Weights of a small mixture-of-experts language model, trained from scratch on English Wikipedia: 32 experts in each of 11 layers, 240 SwiGLU neurons an expert.
Below are experts of layer 5 (counted from 0) of a mixture-of-experts language model. Rows are named router (the router's row for the expert), gate (a neuron's input weights, with its number), up (a neuron's input weights, with its number), down (a neuron's output weights, with its number) and show model dimensions 0-63. Each number is 128 + 24 x the weight over its row's rms, rounded and kept within 0 to 255.
Before each expert's rows: a language model's description of what the expert responds to; "comes after" lists some tokens at least twice as common just before its tokens as in all text. This comes from a sample of Wikipedia text that the model never trained on. Tokens count by the router's weight.

# expert 0
It responds to: Space tokens before numbers in tables, infoboxes and scores, plus common short words and word starts like the, km, diving.
comes after: "|", " |", " in", ":", " of", " on"
router [133 126 106 123 122 108 144 157 113 106 123 105  83 110 192 164 153 111 105 107  90 148 132  99  93 138 149 151 116 117 106 133 107 152  98 112 142 130 149 162 124 131 151 134 129 126 134 150 129 148 105 132  81 110 105  80 147 105 140 148 134  87 109 136]
gate4 [104 137 122 150 111 139 109 135 172 113 127 133 109 113 112 117 132 183 137 154 150 131 146 114 105 114 119 117 131 133 112 126 163 119 124 115 139 114 149 154 122 110 140 102 135 101 128 178  89 135 123 125 149 122 115 165 129 116 169 205 140 106 151 157]
up4 [138 156  87 152 146 154 162 113 175 177 143 137 142 157 150 134 103 140 114 141 114 120 154 122 125 118 150 142 107 113 123 138 114 119 116 125 109 141 158 149 140 112 141 117  78 119  81 145 129 112 134 148 161 126  93 132 155 113 133 115  91 129 179 129]
down4 [119 142 115  91 132 148 140 137  92 143 127  92 146 121  77 125 149 184 145 139 153 122 109 152 141 118 179 150 136 130 111  87 128 186 117 107 143 140  94 158 144 161 109 128 188 109 117 108 109 152 162 122 154  91 115 104  99 107 144 175 127 121 102 141]
gate5 [119 133 163 110  81 137 148 100 159 133 138 187 114 162 136 155 123 152 156 147 124 130  85  81 102 157 126 110 129 142 103 123 129 207  95 134 142 170 124 108 131 122 126  85 142 119 125 128 134 113  92 117  97 138  78 101 116 104 143 127 128 142 135 127]
up5 [135  91 129 129 130 139 143 130 129 140 106 163 149 144 145  75 164 139 113 144 120 137 127 136 102 140 107 118 151 135 137  86 120 119 105 151 113 125 163 150 155 120 159 141  93 169 140 141 139 161  95 122 156 146  76 145  94 115 132 115 147 167 142 133]
down5 [125 137 144 122 121 130 144 148  88 130 148 148 146 139 185 123 114  80 157 120 138 118 160 121 117 152 142 126 114 109 124 158  74 128 142 144 130 137 121 136 137 100  97  72 118  71 133 134 136  90 119 113 169 119 131 130 174 113 122  79 139 129 158 160]
gate6 [123 157 116  72 146 108 140 161  97 128 173 141 130  95 127 132 141 134 149 109 136 149 105 140 149 109 107 126 138 106 137 125 163 128 117 114  75 152 134 113 155  96 135 134  88 102 116 151 162 168 121 182 103 116 102 140 114 169  73 134 144 103 140 151]
up6 [105 143 131 104 116 196  89 143 111 130 109 115 134 131 115 162 131  97 145 112 124 111 137 138 154 118  93 136 117  90 132 162  93  64 118  92 133 127  99 146 110 104 136 100 178 120 135 110 141 154 134 140 110 134 180 140 145 140 138 125 105 125 122 165]
down6 [119 117  99 139  98 137 119 122  84 107 176 129 108 133  71 133 150 118 134 101 119 136 145 127 161 120 129 167 139 103 122  97  96 119 131  99 144 157  94 147 135 165 119 126 139 119 139 133 117 200  82 146 152 125 121 114  97 131 129 112 100 168 166 112]
gate7 [125 109 138 118 118  80 100 111 122 155 147 149  72  79  92 164 136 111 123 121 129 104 133 119 119 119 116 133 139 156 104 108 108 110 141 119  70 131 155 131 132 116 150 129 158 177 114 110 140 125 135 134 134 134 132  83 137 127 127 161 132 111 134  96]
up7 [126 118 138 132 110 138 122 125 117 156  93 145  97 149 116 126 153 132 135 156 109 105  79 105 130 136 123 126 142 108  99 140 155 101 122  87 132  93 135 130 145 107 104 134 150 129 140 203 106 119 126 152 133 155 130 191 139 168  97 130  92 141 104  85]
down7 [122 123 115 170  89 132 133  96  90 124 135 100 156 127 105 138 152 105 129 147 151 172 173 111 123 153 164 141 130 166 148 205 100  91 142 104 117 136 121 159 137 112 120 127 142 129 106 184 130  83 148 121 147 131 113 154  79 179 115 107 136 159  88 147]
gate8 [162 131 110 107 153  96 133 117 123 175 134  97 106  97 138 140 132 137 119 102 101 126 113 168 123 103 101 122 109  99 171 137 120 137 111 158 146 105 137  88 126 160 105 126  83 118 144 127 128 142 132 102  99 105 131 160 119 145 151 112 144 146 139  92]
up8 [101 145 155 141  72 174 183 124 122 116 139 151 168 125 152 153 134 140 166 102 139 143 164 130 122 151 118 112 103 128  68 161 141  89 140 116 126 133 109 142 113 116 143 148 118 102 173 140 149 184 103 102 127 143 113  95 119 188 133 148 159 111 125 141]
down8 [172 189 117 177  95 118  91 126 103 102 143 122 102 103 116 130  92 155  80 110 117  88 143 115 133 138 123 142 138 112 143 139 161 144 109 164  97 143 157  88 100 170 129 120 118 143  84 101 171 113 138 152  97 151 142 148 146 134 130  76  91 118 106 121]
gate9 [125  96 162 130 113 135  91 165 101 148 103 128 129 169 122 132 130 125 101 134 116 124 138 133 102 120 132 168 132 107  43 119 108 168 113 170 129  90 109  93 148 132 118 136 151 145 108 150  95 141 146 125 116 109 132 138 126 145  84 132 133 150 118 186]
up9 [144 121 170 129 127 103 135 117 156 143 156 115 156 138 144  97 148 173 133 150 138 127 122 144 114 128 140 123 118  82 101 156 139 115 139 136 107 104 159 147 166 193  88 103 134 119 115 158 127 120 122 142 168  80 122 108 142 115 145 138 109 118 137 122]
down9 [130 142  98  92 105 115 154 148  99 155  99  98 119 131 130 124 134 132  86 124  96 133 141 145  99 107 121 113 140 137 139 164 146 105 125 117 131 167 126 162  99  57 122 131 139 143 148 203 121 143 141 162 133 185 129 114 137 112 130 119 110 165 119 113]
gate10 [130 101  78 144  85 127 146 114 117 130 107  89 147 129 106 132 117 162 133  94 118 120 153 148  87 122 123 109 141 141 102 101 161 154 102 149 132 155 133 103 134 130 136 115 139 119  76 100 136 151  98 113 121 176 112 124 114 106 121 112 128 120 114 146]
up10 [128 127 123 116 118 134 184 111 108 106 140  92 120 153 184 151 159 147 172 153 139 116 165 116 179 123 140 104 145 122 156 177 119 132 146  85 131 103 130 122 142 130 101 141 160 132 153 116 112 154 109 148 138 166 140 162 122 126 152 143 128 171 125 180]
down10 [155  87  99 151 125 125 127  98 117 163 123 117 145 116  89 152 183 111  94 168 124 124 120 183 150 103 122 106 152 163 132 182 102 126 111 142 138 162 128 193 132 154 123 149 125  91 126 153 155 121 148 146 109  79 119 111  92  91 135 103 129  93  73 114]